config = dict(
    n_layer=14,
    d_model=512,
    n_experts=16,
    experts_per_token=4,
    d_expert=288,
    d_shared_expert=0,
    activation='swiglu',
    moe_layers=[0, 1, 2, 3, 4, 5, 6, 7, 8, 9, 10, 11, 12, 13],
    router_score='sigmoid',
    normalize_top_k=True,
    routed_scale=2.5,
    balance_loss=0.000427,
    balance_bias=True,
    router_cosine_scale=14.0,
    init_std_router=0.0252,
    lr_router=0.000659,
    n_head=4,
    n_kv_head=2,
    head_dim=128,
    vocab_size=32000,
    norm='rmsnorm',
    norm_place='pre',
    norm_eps=1e-05,
    positions='rope',
    rope_base=500000.0,
    rope_fraction=0.25,
    qk_norm=True,
    attn_scale=0.0884,
    tie_embeddings=True,
    parallel_block=False,
    init='normal',
    init_std_qkv=0.0223,
    init_std_o=0.00422,
    init_std_up=0.0223,
    init_std_down=0.00261,
    optimizer='adamw',
    lr=0.00111,
    beta1=0.95,
    beta2=0.98,
    weight_decay=0.45,
    lr_head=0.00571,
    grad_clip=1.0,
    warmup_steps=489,
    schedule='wsd',
    decay_fraction=0.569,
    decay_shape='linear',
    final_lr_fraction=0.05,
    batch_tokens=131072,
    seq_len=1024,
    doc_mask=True,
    train_tokens=541900000,
    steps=4135,
    dataset='wikipedia_en',
)
Below are experts of layer 7 (counted from 0) of a mixture-of-experts language model. Rows are named router (the router's row for the expert), gate (a neuron's input weights, with its number), up (a neuron's input weights, with its number) and show model dimensions 128-255. Each number is 128 + 24 x the weight over its row's rms, rounded and kept within 0 to 255. Numbers have three digits each.
Before each expert's rows: "comes after" lists some tokens at least twice as common just before its tokens as in all text. This comes from a sample of Wikipedia text that the model never trained on. Tokens count by the router's weight.

# expert 3
comes after: " ", " the", " (", " \"", " The", " S"
router:099168151113132097101094153124086157154117172114195163123140118154139162151132107126154165143114061130147151101077117125150118160151105126116132125157109120190151160137160163118123093145116132172123141112114121146124135080114131172132129124144107097110140134126126132129156099145148083130137120128100140134167134154138149148165086190125131081104133128114166152119167145128125118157133
gate0:161132143131128106130102141152109128131123147156085168122094154119145119149125085111153175130137140144121114174094163137111101123125136116143158141140129124122161155149149095147130108122131083130124146140082130148138230150127178118130154124112149140141111096170096165168116115118118145112146142124135117122153167081163141134160087116164139109119103125142139172149101154182134151114157
up0:102129164102118161166117129133116138120132151123125166129157123153115114142166139111095126119121165153117085136164144054144099099124116139139125116114063168178134105127137181142121162135110129177118174144143119169139111140140100126140165116119110096187158120117132129149128162047085159158149136127147097145149128142066120093141135143127114184155093125122117118146098104154122110138131
gate1:136121174132145103106134151109123135105120103145146104110143151128147146110149117145124112147084139147151095148109087139083112148113126118134131146164160157129124107095129133114133098119158186117126122110128117140130147126104120117132113143120101144146146117140143128146161194110138140096114137138108124124122139151125135133126106113151126140140112121141091130139142151157132115107133
up1:144119117165088086130149080149077087148158143138175115133130099131171167125128153115131113115125116121176077123098116107146117130141134170140120133173124133115150122109151148120132106125099140083115124149191124135118109080143133145134093132152147125126114158138109145110207100105140134111102139142144122154118138139151116150157144141183130126058115114103111153181142158125104122121122
gate2:149136111105118075117125110104092142100124130154118153118094101119140122096137130121149111170153142115124159139137122120099149178163117118127090122088100092152132116117171121175147139111125140124121118142060143126124155146116091108136119114146114137075104127145126103116133133071182138087165141109107118122151133141121133183126108116120129132103138146166129135159165143142128133128140
up2:121120125157087151148081084084137116139099133074152140109147150144211121141160134144143122107116176141134129122114110142135144134127151084161143132124115129111123130129132153132088117136103103126135148149136111097091111143098113147115139141112135107123127119125113156150151127182140058112158122127141087094084131130144110124104113174145132108121118081074097119111158137133132155114116
gate3:136132158116150141140158139159121135129157136111133150146108119157179173173120123122108140137140139134127117132112124138119105144103162114154136155158129170137108163125146133087110117101133118143141132106104115100130140157124124111141121140154106118108134114146092103149146126143121151119126143158135093128139133107139082146119146162156175132142109129105124155117183123166085141128093
up3:162131099148122138103152098137153155120066134092146122126134148113150122146154123167127168174158131095141143177140098153117116171147120103111102128118155114091112165145145119164120069077146102151148136111130114162167128102115178119136157146129142174140110139114134098123106118155136102129153143123136123126150150153099143107150143144120099117125166101126189115117132164203125084185132
gate4:085146155101089151096109147128126083124147118134145131103136091140141160120170146100122108168116099125115151115137107134121169151160136157088130135126100132154136144134109139125129137113125147117180142150119134120158106136139121136121137119092124140094127149137111113142141117129121146120114150140165153079131132154150106178155115115130127128124158123115126141080210105127180116131122
up4:126139196133131134094137106181114138144104124180146085100135156135048130110145135141123138146129159094111127104083123104129085119095154100109100115138122133110115112139121109121110126109095174146107119154123118107137130125146126109133109124123129132153115117112117144106147120115156116150122128090121127119131105168098107143144122091117148151147117115141121117112113139100158146126132
gate5:128136082141130135130138157148138121179145166152165132147111154148159114153126138085144115141148085107138117128100122149099098133166103118141146150103135111128124133151114116126127096120132079152108124122141101193156138139094105131148152128133119118148107093146098169157149117149054109129142099128119100138170130119157129127113152119141098144159107175151133168146071136117131148145094
up5:107165162147109119083148103143129134127143121125117121152118098132090091110127148099132124134147071094161109103134143114145140117156091124100111165169153115109147131125126162123128101132129150132127138116123093123132135161154105123165127129119127167136129150087120145172144127128117126105114104133141116144108126101147143175107129126077119137114141132156179167133096144137082107137104
gate6:158122099131109156129118114106105156102117152123124116179134136118129115095123089123123115116127097131108136102118097063071131174152097107093131095106119117160109089136142096091125118128119099165146085106081131134105146135141132144118158101120159125146136155137157133121100140143144123117135091123104153114151164152133169125119122098145131086149133121144143145154153164117167168138173
up6:082105114128094121122091145148137138142111110133142169147125157087155129119113178111143131154098116132135161124142138121108165121151130156114136089165121146134124139127117143105119125116066183160125134149103096100121146132093134173176100132130116094100107121143166127149131084060114112126137119118141117111126111132116116156136098109147099137109077164133119138162124123123123083136116
gate7:105130129111126080141125148114123171116139128109115169150155128111149120120097155127111151127128104158155121087175115103119106116157104162161086101084086133152105138119113135139124116142110142157087168127157132144109099171131127155116125132151127139166101160177139136148107117163159132120164099104094146117135157095146141150146115122119127156096102120152166168167131122111125166145142
up7:136117149128127087140126133097131129143129073087119097119116133164137147157194142115123119098129100122117118136154145142093129135075121106132096130133153161107142145164128149115126128129124151100107145131132137084114160102136103137133162137112137144122100141122108106107085114119107111137152124130133131125106142135132099113106127104075153116090166176152103152135155121111149070159140
gate8:151155142105122106121123131133081150131108116121159134184146163145152169134109105104143128093081130158151111138132147140152138157163100142124112191106133136144128139131161117106161143141146085145119168132090135142118164084085139124109126095129154142131136065149159122158116127117118120153127141168141107093150158189143088113179140115122154110118140144124089150119103139147159103136095
up8:117129125104154059123133199093109125136147130136170142108145133104145141169130127071089129130106117166175126117107130117150168136169119135132103150088115154126127135124156150150120133098178085157104157145163097149120104162103106151132140103148087152140132118104148128082127097105125118175128135146121168112150157101142139106161166142111169114128116135119137159112118108150182129155079
gate9:130115131137130086123143099150145123085111112145124143126108098107138150168092183131115142136105137192156161126120129127134130104128120083133127117109105098133129133102145112116161099079141151104099127122100129126070169148080130138150134119125084073136137125102131181110125056106154118136128129146144173103119142118149073100159147149117126110153098110119094125151141115108145134129132
up9:153150125124121173146115159129148140099094109061112149084153143143104140126115116136132091095157131111149100141127147124096115141115120111138136131127139175128121100146142129145135127122119141134153110114128139069134113102149112130118115119112152145108126124101133123121117124082072127124110154109166105130145099146154114111115095077147105180143102140161144138156128090160104140095125
gate10:151128155090183095142119141108120131087099156108106112122138131134122155115079157134139148158122134173143117109129131157145107144130117104146156128120096184161097171128151102102140166113139109132135156104161149117117114122173139122122116119093128086167139120077153112148174141123140160138146149152138123070130126159091118120173100102141077119133123172137152128128108175180116175112121
up10:096158158127162089140135128112122114142116174107137124151145122139122133132121126147103130140156128136089127124155142134090106113119147108122107139132162124163134122117167100103136137101101082136130136142161102101153121113126091140129137134107134140091100099071113058137168135168161111144173149099157159129142152097096130121133105138133107110152177172098116155124130112161101130145134
gate11:108179162165142180110129112124105152109142113105117134109071101101130144144153096123078164083136118154102142132122105103130118136119067134123162112162120154150128122141102155125104144094122157118120150126124127121139113134121098151097106136113132135133175121098174109168123130150111163105133096135075120110161159111122163091106106150113103110151145104164139115111123116143122114088144
up11:127143100130138101091104133136082084131121140099148101140141149130148170156108074121076119079127123159106126141122107206144118104118136160116128122153135102127139122128136130098077133158116118209130116113170143128141087127144108127133112123077136133097107181105115126133131147136129140132134100113159147145119085091109130134137113106146116149171152136111141119125101095105142122121122
gate12:101142115155139093121152124154155129141120108187148135145125126142128113126123067104172130122107113139150128119121088148158081103129095164121091131130144145135158133123130138103146135138149168159140122174153136109129097125124109177127084099086155127137140137157156135164112121146166104080137096125127090136118122113151139181150137101128135095169172140134149122131130163101153182134133
up12:157094127103118113127130070168099123133199134150140142127082102134109132111114103123134111148162113179119125131156143193107110129093088127130137146108170117174168160153151139123131083102140127140144120116119141135147121082129103165141137127154160165114178129141138123108150126117111103095106144099141148096126145115193098120127146162129154152098095093130151107114202125137134123162103
gate13:136146121129138070140051147168100161122126118103163186106181111096152147144127122156131135116119106173141135114100128116138162158118088116115129122121110152145138134153116113105140091142169094135109096092093108085103127136134118133137154116157139176127133107134098093149133134145125101130147148108152115132120083126123156113166159137150085116125155126129111146148132122169212171111159
up13:125124107112155148123157125105119089145100123111117119155118170131117155112133151127177155111127109149122101182126143163144122069153160175151126126162125108139083145159125151107115099151094109135109160098166115097128117105103164129158100120082180125110122141143173171144108161114149089126100096136180144138157147141182113144124089104115139128119151097119112149129151112115116102149096
gate14:135094132076099070116129139159095091162139128141114145152117136132119126109096121147124105049103112123109105128101090120156177125161098132130153115128108153111100165101129126094144166150135121176120128116168161128140120112156121112123140119155119132120156114131169128152157172131120155116116146144163146080150133128135151129130106135121115063116116136119079109148096158137100141116093
up14:118075135138138135122138131186084159166145109136140166137128125107150157146131133130147127115140096153136115145127134148096116149125140142111104110106188108153123136108123117120104138155135136158131159136141097135113153152144098150133120129146102114115131134133106137115118132097128110104144134103128087135127109110150100122139069155136112124117090123125129143107130147137064110114110
gate15:144112145112147145141124159142098152134108132163132098147116117102145177121136108134104132160131142136113128149138149140143151127120116151166122178126123177120127118143141137161123142133112099129110130152141124148148138111127161111145054156136140105110155130153134146163133134085144138145173177156117116134100143138145125157130135124148135127105139126139123145123134118072146181124098
up15:134122094121128122105102127121081098149139134139104111140117117142094097112103142133094127155144122121094147107096120114128162124133121102082116153133118138077118070123092138119193141062121119144156152125153154083118125117109150141104143164142078126147132121084107123110157156124150158133149137161149125116151143141136123136134073094140148144115119138116108095144130124102139146134146

# expert 12
comes after: " |", "|", ";", " 1", " 2", " 3"
router:100128173169155105103095173109109100111106169121143099143138168159142177177142117143126168084072128184110110155119124124121118133144124144163139135169103127149183145175113146114111098150159134109153162117102126122102148149136149155134099124120123115138153092101108151148149123106114099133119124125144107127170125163135126127165109114119121148135114138118133191121159147134118131087126
gate0:096125144117139128102137136135085136146095149122131091127116130105115163105078085084171151144150154125142097092118112143147151167126159109135131101131159136154141154102100134099109174118173183124098124143123127151150114132115111137115101106090113113124148137150139130151174112135127140125101141137138149143130152134133126164153124118129151115138103128165114146124150145130147080089156
up0:121149122104104120134101155140135139112105104105125075136089107132114161160072117109143105131127133169087174127122108191096122179084137121139174141161107091153110107104148146140167152107142162093111159138095083129110107140155117107117133113103153123099109148130116069122118165113118117110128096122110113127158104139170136112129132082114146167178130126158077143122164140123097114116117
gate1:090149127142185144175126120119104127087098147130107080130131127110132118182130113085118188119116127147123115102111143167122099111171154138153107142097128121100126116136174148103096120108150149116174133143145126123150092124137169147129088132147117118106113106144140123155149114160167119121111075088165151146136135146145140090135131136150100098138143108141109112144138132132119142110149
up1:082144109182100135094145099121167156106134126176142082167164151119114110153156109131082109153096149096132121118158161141131143125155121061158073125122110109104104128105152158133127144167111155131133138122135164137146129125109127121094133136155125090137133139117163140113105163125164108109118143136165118152149126144127140170138118120144136114150135092127131146090111111077163167140108
gate2:117134150123177096127137178140066128147070137081137143108089149114149152120141107139121123156124137134141160098133106171184111154126136170102122124069124112165100123130168104135131147114098155174142094100119102174084118131116124169149119110144127135136151102156104103128154170113109135135114179115095117135117109162128142162132114141140131097099122146115151166139139132135132109124145
up2:142145135135114104161138138102116090108098123135151123112134121126106162141140142127180119138129110136145134133113137112148118105155085132138102120076106109142127083115121117087141105158162114099083170105127130122218091075131142145085148095112115135136145142154180127110133113140162083131174131108112119121101102150066137157129160157128101124126134069120136139152129137086132113137113
gate3:112159110123087114084155125144113141142147145154176135138133129085132129132183125150129167139137114124122161154117157127121117152120132127139160126076130137147154137134165118167148125136131103126119174113145168128139134172130125139170120145085153117167145091137113170136136153079099129126136111109122092111153135142121129145151149139091137169141120196130126139151156105102101133104128
up3:097149142157142114067134114106148125114154130144133131164156128134187119080132123140110154106110098094137166104126120168184108113137152113136128119105132127134142120122154120111188111134098126105110109141148103128122086155121137125164121116118081149098116123079083158108151148155142114096127140143139145195129135112143140140121142165121152144156147143142126135120159142161104070180151
gate4:111120094119149163113117145155107066131165176145110137123107151087095156117141149153131173132156125150151111118115138137154133146151147149160122093123112152141117127169104092137141193117168104150108105118129111121126171149123139136128133106089116125105157072192112086124126096149140117144138131140072114166150135162162159170098158104128131123127104153142162168176142119120087136149164
up4:121064179120106128139084120121116126145125093087140137171122165144128163103130113065124109146106153119121138113114127118128118122121171133119137142141114113136142158122120135174152129130163111137102110117129132110139110107123084091105111149108155127076117107092107120110074121136130118087124136150097116084138091146132095164131162121111153166095149119086133125152137101107095099097146
gate5:132123124174115114078133143105152125122115126166141167142147120147126134134114137160109102127136157154125112156124121106140120113127124129120130116142143090092142139132140101098157161129104135124137139109115111134138160115116140120206118135155087111086121091128077099107129147150109119162096080144156138124131106134139198073129152113110114146117143130161083084113126116194138150155159
up5:118150134106160153146177121104093121105116119119112141136101168124071151113147118173125112129140140128143085090129136122149144140120160124127119106118139150123133088091122149127132138136118129091121113110130090118119130125094116137093135166123121165107096126159068127149083176122128115135115142100158101170117124147171135154173156149134113114152118149089126151133132149147095137110142
gate6:145146086133144122119140180163122161119103116143145137089121136132167113130145146144120181139117127125134121173103114135172128112124145114152118107127114105117134105118152154095126120119164108141115130120124140147154137125108143140086139098091103153103114128100116126102128108091164122102173131155134102088172085163163108150173088118147130123128132179121131155156150151139123118131143
up6:141131136113096091148121133084132103097121127124163155111105151139152167125157114160092111116074123171146119118130139093139120135140121093119117082145152107160150142188146134112142128197106154105123146129151102113097166143119127136134137144139168089111143107150129139117183126120129119108090125103132143132120192142127129124126122144154081111102152080152119112118126142126134115096111
gate7:140148112135137124100122133124114122119148117094120113158116130161166139159206103089159124095144075152124174112136118186108152150129138121118116131133169111123171134158128136138143120139127106149108154112110110080148133069115145126094126126112116147113159144115148131112148151139112144130124107107117127106149143137137146127142091108130127124100164181122098120120132182166120121129123
up7:120139111127116158133108153120165211181149109065139171131112155136118137099105167156116226126148115096115130112120114122158095143130171111106119118156118155129133115134139113135108107126182148132085141152109109095120152139124163171064119158128124117156177131128114098135130119145111132162144162117138064123135098122124125088145138103138130111133134113111129128133121106136111138091102
gate8:101158121108161161090166137137147128117120114150132125108110113163124154108134140149115103078110154139155147143152130127102106130116097140209152139119085131128121120152117123142109156151150161142128136180134143136116103126082100108117153119107123151116122151142117127145134116141158133103122093118119135160107138140129139115111120144115105045158068132127135137103127138160078144112135
up8:100151085080104111112120106080151136191132137115089189133129121148113156152067147104128147143154149124112131114130147132134172127109120132133130135131102130107120086120099140139076152173133132107134126105144121155146149152157109147139131126128140110157176132128156106131112150111110127173134147165120167112129125102117083072155139167132119135159119152162129143144127127102162126111153
gate9:107107155118135156122121100113103113163088154102138151149166142128154125131173119110104155169120121101088130142088110111102125161145127179127117124193078116114127115128134150106110128141147118139096159119132149118160100111126094137141145115100132147144124119174141114146110176113126128081093135154171132113133108151107106116123141143125145153108113095112129115113118112144142135093124
up9:143141114136146144125137144163123096144124167148102159123103108164091109124143118098112173121122163130135067120136113135123110122078096123130129136113098090147087110148118164142098103136104080135148094138145099145141132119141144089193120158136123142120121168120124125090148095164127120084122092092083112149127134112103141123100088114118139084085139138154122178123116098134136124165100
gate10:110112139128113118091146137135122086189157160106121140081084192138144172140115118169133112103119127121143148118121126093137107107184098148139156142114139112145147142099155164111101135118138172171187095086151141184112098150102123089131156121091120117103120085101089142152114171106142103143133131151121135116166166133131097098114108177135104111107111134123134140112135144157113144148122
up10:120130160128124128073163117114123158133104152125141121099100081110147103125132143129131130080133156089154119172087134136111136142153147110087163153153117132113104150130166134142130106141136137139105146124162137110151099088172135137173091124100134123143109151151109116125137133135119151132157149122101165110128076143107128132126101155121147108127117184133121129079152101137154105135131
gate11:150132137108143082088120132120102084132100148148146101161164120120129137126167146156119135187127096152177143116099121140120131158121131133094157160144125136131110149131120139112161133116124134121125125063121129124125133099121133150097132120133100123108120094123125131160119099095131111095143089154130129116148107130100129111138116150112148120131093131128132125122118114128146137124119
up11:111118099158133124155151144151118094144150118136125157129144133143126083122137115142138127155102111129105112153118148063211111055128117126104085121112128099129152139071105092114125127125092113116128132131130098138103096161127116135132120094109100106121106112124092131159121146132196109127136153115163156150109113082141137142077132140120121090133148137155153145101123148081086061109158
gate12:152149118142153138122106114161107074105148127187067157121095140113134155142143144175114119126113101116120143124109144081111150139174158104113154106105128115118114141109106118141130074154126142156147161131126098138135124138145118150092138120120052136143158137095126118121167135117119172091128125142175126079129165097159125129120109118136107140130155144117130093142158169114104127122135
up12:131127139123106140134141147124138113116130118164105126126125140178124102164119141153166157128130106172091098155097180144102098114148135128139138131130180155143101098119110160135117112090104153108091103103091098135143137133121131134136131122142156109114128124134145119111108143090132105144122141123126181154121124117150125126132156110110137159151106118120145165118159110145093163141155
gate13:161115094127134133069179141138082161163109106154135132128113140132076175110130150165101150144108151123143123127138127149153112120114148141162112164140172187156173113133169103164124115129145136134111118113135148159122138145151107134176154115202087132148157090076144143133137176102111173156125127115124107143127103125131144137105125117123058121119134097117124161112170118090138151135131
up13:155084140180117139140125112079132123140122139144138138123092127140148082112111124132161075133146125120121105120123132121124125135163153118140130142111152202142161102140152107148121137180077114158150120132111137174151121184139102168136129120118171119141132109119126134171106139152132126173149157145112084130136094107133111147145130128126098163174133118146124154107132124114125133088105
gate14:115150112217131134079081116141164130119144115086143148165122133161145143133111119157158140137091127114164130161120139107123099109111144131148172126131164138152174139133105077088090103132122133140136104127141138125147149154114124130112146129111164093124123099111145131117112113101112155111086112096170073138113117135168144133114138141121120086126134167115112166124167120142134099164110
up14:150130106142098139131102137174119106138166127114153108171094104144088141171122100163170135138127077105139152143132098141098114139154119123149116143099136127144152131144111098119112089117144138114163139135139142169194146145131115106103148137132148103104085130114127178132035147127180119091146100156144121130129146101111137117069123139120102108131131160121165130097134126119159160116068
gate15:131183148129142090114134130109137097100148163142168139127114142148110138169127113154136160094163136147133134115128083153100135153153178096142120114152147138108141168146131087140125133144123118133133117146124151136131123098101151127089159137133113085119134114161132105137141166135102129130136118165152097096172150136138121139123146110131079162130124111133131072129150131135114116148090
up15:124144135115104132141131155079166129171138150098098133093193098107087151182078119105142150184145145079132105114081137128128150148131120137133111135164138129123097136109100125145120136102075140105132137140131118167108157117132141114124154153059110117146132120131115143136168158089117141150111140121090109109159141095127114124119086147148120135098125154140095101151127107102152147123155

# expert 6
comes after: "\n", ".", "==", " ==", " In", " September"
router:095130099137153124132141145124110157067061107102156124128171117109140193130144093165123128073114116128131132110093132115148127140143127101136146107151138121158149136158089161127120094168127101114138197108092105169099138144116149147105122126143172079121156106139144163164116152125168154111155118135135113135174153202134121112171146138154143099162116122158117175163133160149141151105126
gate19:126100081130090136146168126060125142119119115173158162137139107130096109131126118188081110070125152083114126161085170103109168131157144085095113124133153121145135101106101121126144123153125118195158132126108090154149143099096136137132162125131141154144210135125164159143115100154127105126118116120117117101099103162160097108110143136119137122163165153108078063166126147143136144127109
up19:097161105157088100089175151091123119099114115080117154103136116154093115119133136114117148143147094130112130114129132126159147098099080111138120079117143118151123112144149124144076127186111138121097152134147101089134117125143126143153116120161085114085107140133128161103119137135149093127120142125146168194117111125117123126134125093100103161084152112129122125098142145141106120109112
gate20:149099129137136139160129103108113114109129152150069137161127133116111150095153158126101111087104145127117115139095124123164085133159104114141156118133131092136137169103114143129148112147113170097120157059093162117109137151104173143143104135117132107093107111108139141140136159115124103095122110130107108095146149152101106080138136169153075146081125142152119088101115111140106171073150
up20:126123151098148155131134120154151156118149131124122096143164137116134158095114118120127125147079108117115133110155118144136127112126166131122096173142136104130166152152145105161149152123157157188126174150114178117116148128143139159136120119111145162130082116093110100134111160133192139101134137144122129132114138124097167158122133097093149187120125164095113129125120085138157116128136
gate21:131156151151140112131149136156124118125082125160107129126133138107090159121117148131154148102131156182102132134105106139128159103146068128130123075128142138144116135120117103185124137142141087143164113101136105153131136068131105154120130112158107117097112123144155156109091119151133114109145089111142107102143107113188129109134113109106127114136123120129169131160140150144161136105187
up21:123139157087104126156144124138128134137091102125148163087070112114133125088143123131120113126116136133105089146153133141107159140144102156140114141177104155149125157179162132109104140130151126132152106116166142140165103136108128172144139107121154111111129108100115151122146116118152105140153168139112137126110146101132102129116120119134128083117112123102137101127128113129124124153120
gate22:111126109114148124142084142128100145150130186112120084134135156173141171159139142108144115124116157125174169169113097143151144123122102115105139145131113128136126093124119139117123157091108159162089144117160112123110084127121130142113129111089121136073114097057143091114142158133130143149130114154096151110133152151154173100114091159107144161166109143099124121097133140102114153138123
up22:131127123143119103167105138154100144134095133112092134134132095126140115169110131121128126117073097142163144090107108100106116127101134138152115150132119156139086126119113143110127110129090108106121121085162126160164128112131098138134149124129127147085132158161130143131117137173107124128119124122111119172157141158144119126160105129119101141164112159121124095105138082125140089102111
gate23:117106113140127155173159136071186144129142125157109104151134131164095099101117142145122130126159153148128125121095130136121159125120104098152155116124149149175142130124151109061116082180125151140131129099133130101111144113058156110106144140125110097120151105112134126099128147155157093088138133125116090104136130104148147123136110146061156125132117134146126114144137129144152098119140
up23:126071098163125157142149147103164131135124121104127117146111117117121116131130147139138117124142129165137127144091147121102109113170133111101146103152133169154149189131097151102150100131085126138136120092073129134147155109124142094122084121123076142122179092129112107098144175150209086183144124116157157106143134111161134141130115136117151054149101119128105134124111157124147094111136
gate24:154125135110133162096166108190134123134166140136156145117118127140106184134139164113129161183126124159123160154101128128157139120102123107166168115119136166154140127172115142122101154124133161134151111113107149115119159159094147156123130138196125080105176138094163185132118151136092094098139144160168132088141141164141141154121120148119148103093108097152122124144139110110144164115159
up24:116120093128129119150142142131156094087129115087150156156125111163133103130100171121125139148111121121150140128131130110141115118149154130116126113158130113144151133119133145090112135131158155140101118077135165170145169150091131173100151134163185114116139143112173144141162105122130079158142140140116143123114121161139136095146146131170123101144146154102115126130125201125168173148105
gate25:104112130120079113133173113122101090136141108147101150164122103180134134158156136160136134133125134146133126117102100078091097149123074130158132105121140115141107118148130113147135140124110149106165110136096131113130127132119111097145126125157093111140105087145102163139110145155174112149164085151151121115152137172164102124145108120102132142108143165162100154156105103128149089160133
up25:135158143078124133082134096130149105138159126166151086116139107093145109140122113069138122153126122095133081103162133141118139133118120142129122157143154116112110124126127101120139174132135133087129086162147143102080152144094136146110161142122089113172128117125148154099143134169111123155070132152100114127137127080127117095163076111080124123111117127149166113112104152137122140158147
gate26:172174124128107132127083157180143182102106133137122136098144090139129154166131099122114124127131140132127178114097141115106102168099152135126108084126079110123108071176125151153132112133114124137094124125121102133111139120130103154134138134155126135157148129121097098092139105103139134128156141169104156146135102139092122107098110137104157109131117148113157080129106141144139138121134
up26:114144111145125131103136134130147100120174159132099097134151147120149060104185130096112115085168121154090108171136107090126094116141148156140139118151130142143113133101187124127140170133120145088133116142136156113139148155156107154131127146134138136117195129126135126109117136142091128156127118121141132096137185153171097128170126142129131121131095118105093097096136142138125090145128
gate27:126115144125109083148126112115142133092141123123127143152143104106121135188139102071173130085184117132137098135118106113101100133128098084095120145101164110162160112088134121113171122150135104151158158099094130120133124128113162155125066090099161127091137108090138174179167076139151172098116146091121101130194126121117167143075117116131115154081103119170136155127157191103126180128137
up27:141119199112134126158150113125142131129129152115165132142118156123144156151106095108165104155168125123162081127087138147119154153107109134110112166094176185152137129125134085084117097170139110100146108138132166203146121111119112145125110141122174128109127105129110131175131101177113168152148120073101152105149129119110162104101156074114141092165139118153140110132146138103137146147157
gate28:098097154152127141091126145092108143110088105085130106094154137144149111136126128113129111117117138122109148132135118109136115150141129131140139122144102149136142180129146160114121087204130164165136165105138088138129085172134109169107160136141117093112096142123157140164124139118132120138108145174173103113154134159128148125188112125154131086150134164145113111148113148123178142106131
up28:155175105134093108131126100142140094148153129142124127148106112097117167134160119141140152107131112143170102119108145137121175125118147131128107145134169126167109107135167098150125144075152116113116121170122148088144182116133114130158107111108101165132174108168086139094138127151129123105139128103105152141156111135131096114094138133159125144107113153096131181094128115105086130133142
gate29:111126154109103144133138116149115088145151131090136119120101143122138139121105125097150150120134123122121127156135132126131179142116109108135104138131131102125120159141091165121143137108139175123101127139149122093126159101089130112139140142141122162114185134112129135137124150125187132088121125143104118141104172149154141164133141121141128159116124166121107101138127165078133154108103
up29:119160107130099160116092132121136126130175089130126099111119157148141057146120128097083135156093148124115136086116125161117168166056155113139137136129137096126108135146154145100103143116118121106141124128095118119123112148159099144115121120111128099110092154136120105081191077153091096144107126127170115132138112071169109105126119102125169076125150124159168078147120109122099107155129
gate30:117097126149129152131174087121114121119127099134122105136141084144137126158105100108116151158119117155147135138111115141128094107076113106138124132138119140138112131144142161143115100077078171127138106124133120148147104093088140156116163127114155151119152089153119177119141124099138149101117110087131102127149120114142089148134115123158133052149141138124152110127122127109148110114111
up30:127124137154147131096106117134114048142160127137129137146132090134128080143121135118131118101183074129131124096112122152101092123113137151113109141128144136099124156105135114153179111123087103120184134150136140113110145104117134094135158151130146126142120116131102109100137154127139122157113120157127104127159100119130102088153123134142135104073119082105139181131096089129098129126111
gate31:102179168116096100093105127158101150120164135127118093099133105117140134124117087116133097119078134126151137106104138115138146110141139110106138133133105118129161156117152114164156090124106167140204125127119109115108133133124093119144165122089126122124140168149124102129132142132138124139116107156145149109112129101104126159156123084115103080118112117115160182151106132139079112095149
up31:155103149158164151142076106107124155131096139130173134151124187119106119123148157141133153157194118092139119145135096110139109141109121142132092120141151108159049127129125118102112140121115075140099114110154125119118145134166140138116094157110113140120090102131139135112164107138105155116187139075133130146151112169150144154127125187159151158107140110126108106098150130122157137118135
gate32:115105148080116132131147130122134145123102150177130120175129152119141194181124126124129120132156162088078144142122133117136169159149171163123115133116143093140159124135123117161103130147152157145156079131142104151116125123156125163171133121091116119083138151159151093162112122157156115088115100140114114135135106103106123126128104127136147130093156162134129144075124169139173112125120
up32:111118114115106118106117152160121112117072116135117148178139129111127097134123126092090106136092116143118086156159150123151121109107187098116146168099097155107125133091130143116106128133154127072150126104089062144142128144118104169128122111189150081121127113115109133117151122119150101136128136134150106134140116153139082107156144137146099136182133095107120132161098124137124124110128
gate33:156128146111161122124129129085111128112106148091081086113142148129128157138147162107082145126155126116101111128140110129115138151121099136139143122158115134165162132160115157110144123167149132172104136151156145116101123113153145152140120098140175112136141142160185150145139121088126108138151097109134133133141147111146131128087163096187094129131198099141112116091147177158121110136158
up33:130121120120161118112157109080111152132096116124140116141153108121151148103130118109137122144092146088117135076130169127133115169129142139126149126129125117130131130117158150104151119126171115148161170147162129118158121108133145105124156117127123142122097128155126129158152138132131147138153123101126187139127125160082103082145184148075116144162124114125105116145158197145161117161161
gate34:136147114147134125114141117117149083118131099142069163146130121108126191115138129165157162097130116133160155144119101137112125110137129118130130105125131152143127090056093079135168143133123121139127144112125122123123147144093167127175137106174105136151162130105098130130111124134137116117093133085118129132123125102161142115119087124171132128129130122112155137081155107150161135139160
up34:128169118086164102097108176143111119098122089104110198113155149118144121118106160133112147163148117124109142129108102154105124186134159102141138107135112094137131117140140083104152131121112112145122120139115137130136104145129113121143153139133140119110090126109088148123153074136138145124118134132147126090116080131187135146155104108122145153137178122165160137108117107147142108163140